{"n_experts": 128, "hidden_act": "geglu", "balance_loss": 0.00166, "balance_bias": true, "warmup_steps": 200}
Below are experts of layer 3 (counted from 0) of a mixture-of-experts language model. Rows are named router (the router's row for the expert), gate (a neuron's input weights, with its number), up (a neuron's input weights, with its number) and show model dimensions 0-159. Each number is 128 + 32 x the weight over its row's rms, rounded and kept within 0 to 255. Numbers have three digits each.
After each expert's rows: "gets" lists some tokens that make up at least twice as much of what it gets as of all text. This comes from a sample of Wikipedia text that the model never trained on. Tokens count by the router's weight.

# expert 124
router:109131161076099054108118104144099117197139187099159102104176127123125191111164128077153160150147115164115081105105141134106072118158111109129134149126141151113088117125120143151137123145113163170155123132174109135116094128115104105149110134144121095105126129186089112121142084128115171140172089174162179072093135090165084068154133116114119146088105072124112138133162074180136098182049136116081119151166100161190135102166126086115041090147091087080148129096084164080083161145073173
gate0:118149186088107079161146157132091145165072094149125105064152097149115133125173107148144096141132150085087154149074172154076157113179100128161092145117122113127097194162109157095080186119104184163146108152106133121151103107086109160118131149130094120174164131149147151123085157056138127177167132103087138121126159110196087206133114060118132152091068077144104184146123120124147067204109084128098145154126103111155154078127145167112096107123101121100084147104121127106054099146164128
up0:088087063153118128116117143126155173124153140135123175134149095129132099143128157119101152133185121181199083114128097119115105078125197137065107111138221136178120083098089071088080104112138098097136150140115131102070174117154183126100154080125107128173094113073096141145189084151082134155112112046103167119119122141103147082171143139151161140193133146130113172103137119118112108074177138161152059075126092080109101127146143134105116124105177151151162155113105070142135141098116080
gets: "os", "is", "us", "ia", "as", "es"

# expert 79
router:130098094127129153152162165081083144168117158098221140172100089129181102175122163104130142112121160088151082150176174102125070128188130137136141141129116165114097117162138153125110122124179150088163095126153064159035101077119064103144115129111090147093136126154114091123097132174078155109134105092138177087117169079121059080163121121107139137133095118163175164070156133162102100149111090124134122158161127121153120138177141075098154091138081134062167179122121152066127117152119172
gate0:117106124120121111141170152127099134161087187140169178132093139060118094144141121104101058083147134122154153095094083074049086180125078120082126123096096150115151109143147156186150151147131130058136196164138111122087108076112109138118174180213110109117171091140136141111177149100127129047127165148144168131113079122131101055097122128172157093121159123102102087099157116094169142109167137091108115121137117159124157111136108053169131141169194095159105170113142136097103100144127163
up0:118120097150144153146111137120115090146160154108140092138131191172064149081106192151119143152183134200054178124117148145064144181143146148151155185108134106140146103105099136104095123118097099134098102171091192164133124166162098112094160163077134146125155114151098099125117146124101088110078110142124123110158171104165150137079120146034171156104116147162131175118077153080156116101126135113100165110094166102172118120125141229075105146121069128124121107108093055176158114115117088
gets: " G", " K", " T", " N", " B", " U"

# expert 76
router:095114103124092119143128071129075053090105147078103104133143121184190204107126129116209115147101167121141085108168184137087129170151114143107115176170122156135086097163145183149139109070146138103123137125162124153106112062083056142174087151132104149109103085129066144084103117136151173121128098119151121114091116151220082137126077127106076188165087113116131134153158128112129084121121109112098128158181145094177111075116123084157147104136116114085137176108136139101104129128086178
gate0:096115135126154142192163132186115113155156143155156037138137097097103151111103123156183122111123135163163161019114143138181168124114078160135149138134034117155078094077149161162085115171124127123115088137092111067105111153155119123188162118133103153151095152129167140124094140129156127126164087167155091050184161104123136108149113105137106134126139139133126094165127088136146132083104130134150091153184089156171104162097154098120114192146074061119080166154157152125169131093110088
up0:120162152073132118153091063139157122169134123141150109089148133112156123086146108095126164111089030084095188131133139091148189067128131098098088068105105138102114081107177160161107142143126224133081121140119144057170119145070105095178154107114081113108121135171110124124087095163143096169205178119099118113159092158087153094177123114116142196083120151122139117134160122153085120161169119164105152133091177112154149129097095073120124143106069077131138130159122139130132165113152105
gets: " the", " The", "The", "the", " something", " Canadian"

# expert 107
router:106062114092071134080196117093072077148104200129192076097134152171119125155138182101162138112129180103128100160156166112084099126147133079098129121130149136093122134137101140135115141100153144096157127141159086129130126136096086149125103134084131132069092077128095170127120115125154134105106088186155162119081189039186090102168112172112115161123110146140158124096195123163151039091070103106127114175142150091143126061120081120131126099167096123072148138139125136127115145168099138
gate0:203102112088151125156142133063141115158121151163201120104121150159135123151172178132128128130120128155116104141132110096130115148142133107057138137092081123187078095083117133153131161166134149099119103196099067119156140181115150138149123090069108163119172095111172092161071142121085183106155137139132133106124144093123093141167131159178130107104145139142117078105172167127180115090126208102072125168157155170126126115106121110240147168064160161117105130085143087160094160157083142
up0:193138171137148126139130081031113123133122193163159126160140117151152116174166139175120110126141158157105120122115096152088107168102157107138138120097118127139085129126128134102132144148107139135049067119120120122219181125115138126136157123115139168157130089141158157174109142116119207085158136181082117121114135148112107094096140134107118070141141135178128098123166149089213141099094168129068063139152122110158114117162134111196178179077161149150104163129190101080105170137051147
gets: ".", ").", "\".", ".\"", " .", ".\n"

# expert 14
router:111119155091058153119158159096102076148106170117145130152169144146161182111095143072171154149089106153170102091123143145106082122165121139145114137097146158175111115092121183133083130137186165128131145137121076150115105050127086137147105152137126129128125094132119059080067096145088148140140115147151108070089171067101074100162087126124065161139051094115115127150223119126123104170161076081106082181153113113126084117140132064154127075137111120142109119127149172126102185110127162
gate0:122140125192110131092130155122198151209084132104123122140110149137118138130115117154134081170147105136099094092136196080109118104128172123092130077116090164185157144118117151113130112077133118112139110135145068128142096086076180123080117128119172128154153148130113163130106113058084144150231165119095099101122107104139114098158143119079101111128115153167158104155158151106076163163116133141116093189170122167127061114108154195162099164150109077086127147086141191087191177160135171
up0:114151116175106101096127057077166105169070102077087103165124117130125134140143127127153132155148086109074085130129144117111099130110115151129158087105125114255170173177122148116088122133137121124080085161102105116070107088096201082122118136076168129141092105182152149142114118131086117142155145116141082134123122097133120104150113082105121139106069126130139095182166154047093125181134118191088118129127141169126090116124138125137123153148111081065147122075155143116181073178116165
gets: "|", "-", "The", "In", " Succeeded", "===="

# expert 103
router:142101104140131076129118097107094119112078172133191134163101140128141132121101160109156178142090120123151092091128121140111098154187132131112119167182133160105117114181130182101080085159172186088136089097174097143117119095119047131110160098124080150089133130141110117107094123130103168096171109119150134072112185090111070077170092106155134146174131128142159158151145118161088042097100099132107098127182111143104096148173112061158094057148067081076182128089134156086117143155134162
gate0:116108096162061130090144118106141114108077129068155074077130139130129136088114195114106162170126055100150136088154136185136095090108121106067135101132122149185164101060121156143113077151131126118160130141054100100108178140116109106140166076093089117100128179093119135144067112099171105138121128135159129060185168104107094126107118104155120140105104111025122059137195104121114095127096132190146092169103135109160144130156130137139155166175135133124095176127158156141155189138141149
up0:121167113077133118158116079118174161162125140196134092032099149095142139134135136114115132031125153099071108145197109124142108131117095112142072156086118203146089126112160137099099165108122139142123094101110138136144094180115137161097110085148073161143073110183108166107136109122123146117140135111090146191126141153139187091131160137145108146134137133123173151120103099130159181098153154139097145168127140141107072117082105112122160096035161147107068102164087136087099073166100203
gets: " F", "F", " C", " D", " M", " R"

# expert 16
router:115067107099158074112154099112119080194096159117179096174113098176117157142145136145156179127109101124137081147164140166101123119171150083058093146175138129127139134161132167111138096143172152174160157110153119171103089123072109120127093105133100108163144114105117132084091183109124168072117098152154218079113135141152120071180080124123095181134051128134105181095147108191098084134137125070109135166143110130125109112129137078130134101222123075111120155083109136110085146135143155
gate0:074087199154150124142118107113109143205120076101119079103206057126113114151109110178148151124127131161104167163100078126144117152167090143083112172154149121182133156081088107163088118126118108079079100115143125124131228163133113112097129131102136142123110193133133143146146074138148164130191147200129110077095111137092137141095081114100160152133152169102106145108073090147137133101154115139118187140121064096156120071159123159104144131085086183142160134142101181125130119144180085
up0:153150047121088130145154099156089110016146168142126138138045186086145112125148088054109126154131109133117141129133162072116142084106138086165131110090093155118144134171160114108138144140098150175194107155100110190122053088129132127189086092150132117113089106123058086087142142129155098154074092075119125189149129122142125123183193114117170109127129108120142145126181143089108151149146149115112072090154163140121119117129146125195125149176161113103090129088147083114114151136116148
gets: "\n", " |\n", ")\n", ".\n", ";\n", "\"\n"

# expert 101
router:131128081151148150125133105153081069119118217113128129146146070176180133108123104137123130165104174141127124139136185136093084147197091114103122151173157140166125100116142190179119094115111105103127108129074100167080091112101083170177071145151060132117127137112150086143115168160135126118155111166121152140132150072116075094127092123116141190169088093171137211171152109112077100127072119097040103090118123152114103052137114133151109115138088076117163143137108161137103150140083146
gate0:095160110147147150141140113166164074140130147161152070154096129127088146123142078187191135126111089094154151128135153186124172160160182080082165134109185114086124152120100169160114104139118181121113139165056099093137112124149127143094055083175118132111179116170143068186110129120105101163189071096172129177141158102128131133130086087119102111136153130103127105128165175142081144137088103108121149192111140165146098101113194140190139148159115130166165148120152095204151165179099109
up0:152148141106153170091143171082121119096114125162124147131165146141100140127163109149076135098104161145107140141082127075162116074138133140176142148130109115137116071111106122099119158083109102202204095117163111135053144165126141151187158065131133163163048141111141097124154146140108086110050095099166153158133123122128099180104157191114108156102206154131147089095122149143167128101151097099109172137091140078098087141127108169117088077130099100164128144180109106095123177045121192
gets: " that", " which", " who", " where", " when", " time"

# expert 104
router:043090082112098111142134127100068133109110149049155147114097109170130159170120105090121171161128162104143125113172221139087117134119119112104110157126132152113097113146125158146091138131139105101170106069101079171107065128080089132147121076160100170115139071136116138095105077156119180070116118149153146096107157121121126070145138167079101139163058183095107167156146066172103101166101097106140097152170101144166064119154115088154119073163087142117153139103165157103076137132123147
gate0:078161096216172111141122037124124088072155170032103068111090148163147191117115171113126118137163075156080132119152129118107080176102155083127120077101173108150085130133112143132148134157178152123137144154132132107147107120125066111151106100119197160186126086144130128112158098178150130145114135153158131131136101105175195103134123146099111137108077122106072091150126122056123101139122093160134070097096104065171121117085160128129088131153075081097133152115094134128095146122118124
up0:100150107072113153178116084099067178137141129150081118103155108151139168094147134085132130118111108134099160090162121110111175189154086189123166144135169157132129142135153132178100114170123114109083162123147161101092100111104082098134143143135171115176085052148155146078170145112183078131066112192116150164132169106102145167033070143135101112121125140124077176081128134080113125104096094172102111153117121101122127115099122081054103151131113137108115085103199135148162087177143090
gets: " C", " R", " M", " D", " H", " B"

# expert 86
router:131120156149136137119139134070106099197098160113228074125127111128163122126123114127150155159112121114151113129136182149114088179150153120118140112178147099171077098118154147177141107112120143123138151058164071184108116106123118149152077114124130131124088103147110138060118109148135167089175127127136175132109172118134079108131110166089129188144061103136109114132243126138088098122091119012090097154117100120148115081122118080132081087187101089122125131125104089124112150122109189
gate0:187120092172090063168121147174134160101138133116164142100124152153188171109109162145157099134198191136143115158130164188161149143116124203144125130107153134090089126146165136133082174137199105125123141212186188070137111172121123092117143124137160117136130161108124135126138184137144100119126144165088125060125089108100100078149074144134136162078081149149195120155097112139113098071118140139144113115080105172150119126140125068079141115127209131130127137169093184172163156122117123
up0:170103086193086110181130136107110166105150130134153109150142139130171186124108129157113124212129177103092164113167179212155172134155101141190104142109168105132115127180153172098152145120156153091149134141168146069088151167101151107160081151120157165139084135114151161072124090119152121165133156188093088105117066071122063094141141100097122156120074126184133125115152128143115137160097146105089060142056132134162103150132085125054112134137116112142107143172140127156116136106133057
gets: "0", "6", "5", "4", "9", "7"

# expert 11
router:100147163138066122121145147093098098149123122136176129088116134127140151108138134141202147151094108106179038135134121170132134111140143131090117126147086157139109106195105145154152129117154131119115117093121064180111103093123083107122089125150097121140149149117105096056128101129113228122124064135109162138098175093142128083177032144129094178177101077130115202147119103158120077147118128122113135111132091102140085136170092024160156160119110086107132129127133104154105155115168200
gate0:187111144130132117122051108161161152099108134074147104097138101169140151192135174122159119166130068097138063072198094137143134122137095141143138159204095181133067074140106095149163130169106146144056132121139089114146097150131118095122048126127090100171104116106164126124123079129141158165143110115128132146145165096072074132122094164132115156123097090126124140090098128157109155169124062199134152088156204074129116144127116155155104120178134123097121158161134171145093128075188144
up0:103127142120119118111137103166126151116119136169115152195161098109099138105123158151189159182103070146123064105139111123087107072172182141044149095108079153159152061164140115130167073115125134114094135125106140069131120067092116175141137152079133147142146137199109144179114129108092077145065090150131154136127141178119083156136131135130099158134180039160097148121102088109106155104185067129151174111127122166085120140122113178110107138160113135209184100152107150159113147109166144
gets: "\n", ")\n", " Genus", " Died", " In", " Country"

# expert 97
router:136063126135080077141161133058116123165088165128169118124123132175132113113112149155149180128084133090138083100143158116110118189148145115059093151193123162143101125169147134108116125106149147129102130100097080152120093094128110157147105123129077088079145079180124105146128125122136135118198122157122165134101181145140139035169146158075142170121108136136109154139190118129076126116096080092074108119116079126180073089160083064180116054154099095104127182139141146125125155159064158
gate0:160102093142115083098142162071116090115129109158103110126188097073179094124172153144082138103152118093197171156119158175093160059153106174092173165056149191107120143158186134116092105119145167172137142124135084238147151156133138097144149148134064153156104177143135098121176128098116113190178086121149102101075137138093159079102114102155144199134146123157109119165151134130127142139126078087128150109178134124151185133090096103103138092155152080110112158116141135165140131117130139
up0:139124157115159126142119160172165133145067160079124157050129150116144216135177114126123121120103056075063125120135128136135080167147048105086154173129119136137120126063104185120172133139075070088142196127137147109125159147099125126086101067071141107089091165119083103147086063175139148161084141151096113174116163129099140120090125150128141162114091074134191135107131159131104116169136185129094138198132129150149122105139093170154132148113174149160088142144094166127117094145135140
gets: "1", "2", "3", "4", "6", "5"

# expert 126
router:123134140101087089117138108074096118140057157084168061160190116157148173145098121087152145116101107168132092056149174130050111165169164147082119154144102145134085087140203170177110084108111126149143125112126100173118093103097089139128150150121138123140101109125139099081094133106109161104166085179089128134095159123181108124185087163090132186148129108162106192084160115127101145087088115106150144136193110181108129112184129080130176107169113089115135184143084123141146159094120156
gate0:164107073172139171145188138176138145077082126161157124110114160138132131108123159103137080097152142144197097163123131089134154125187151153141129116155143143157129116113120151178129137102104160128166170143136145184124084114168114143085153164181195164111162113075143062164163157129158123079116148158077104151101093083122135154177117138110127117185113136142161134087178139102102142166114061135072069116175095167154141115093063147159177076199085126147101138128064098101130100146115072
up0:140172071108163090124125090140158136099084170157151089124215101125119090103109160139165123135118126099169111146138106105072192153150178147152138156097116175132131101131100103160148213142134154118235192093148152179110127104167099089139130141162173101138154128116155107115165133187118162077134122150111085139118110062108171145132125142146152141158066121122132144127115150128084156156110144152074164177165092141122140102088077168098189076176111105117147127122072097091104080087114124
gets: "p", " ", "P", "op", "ep", "ip"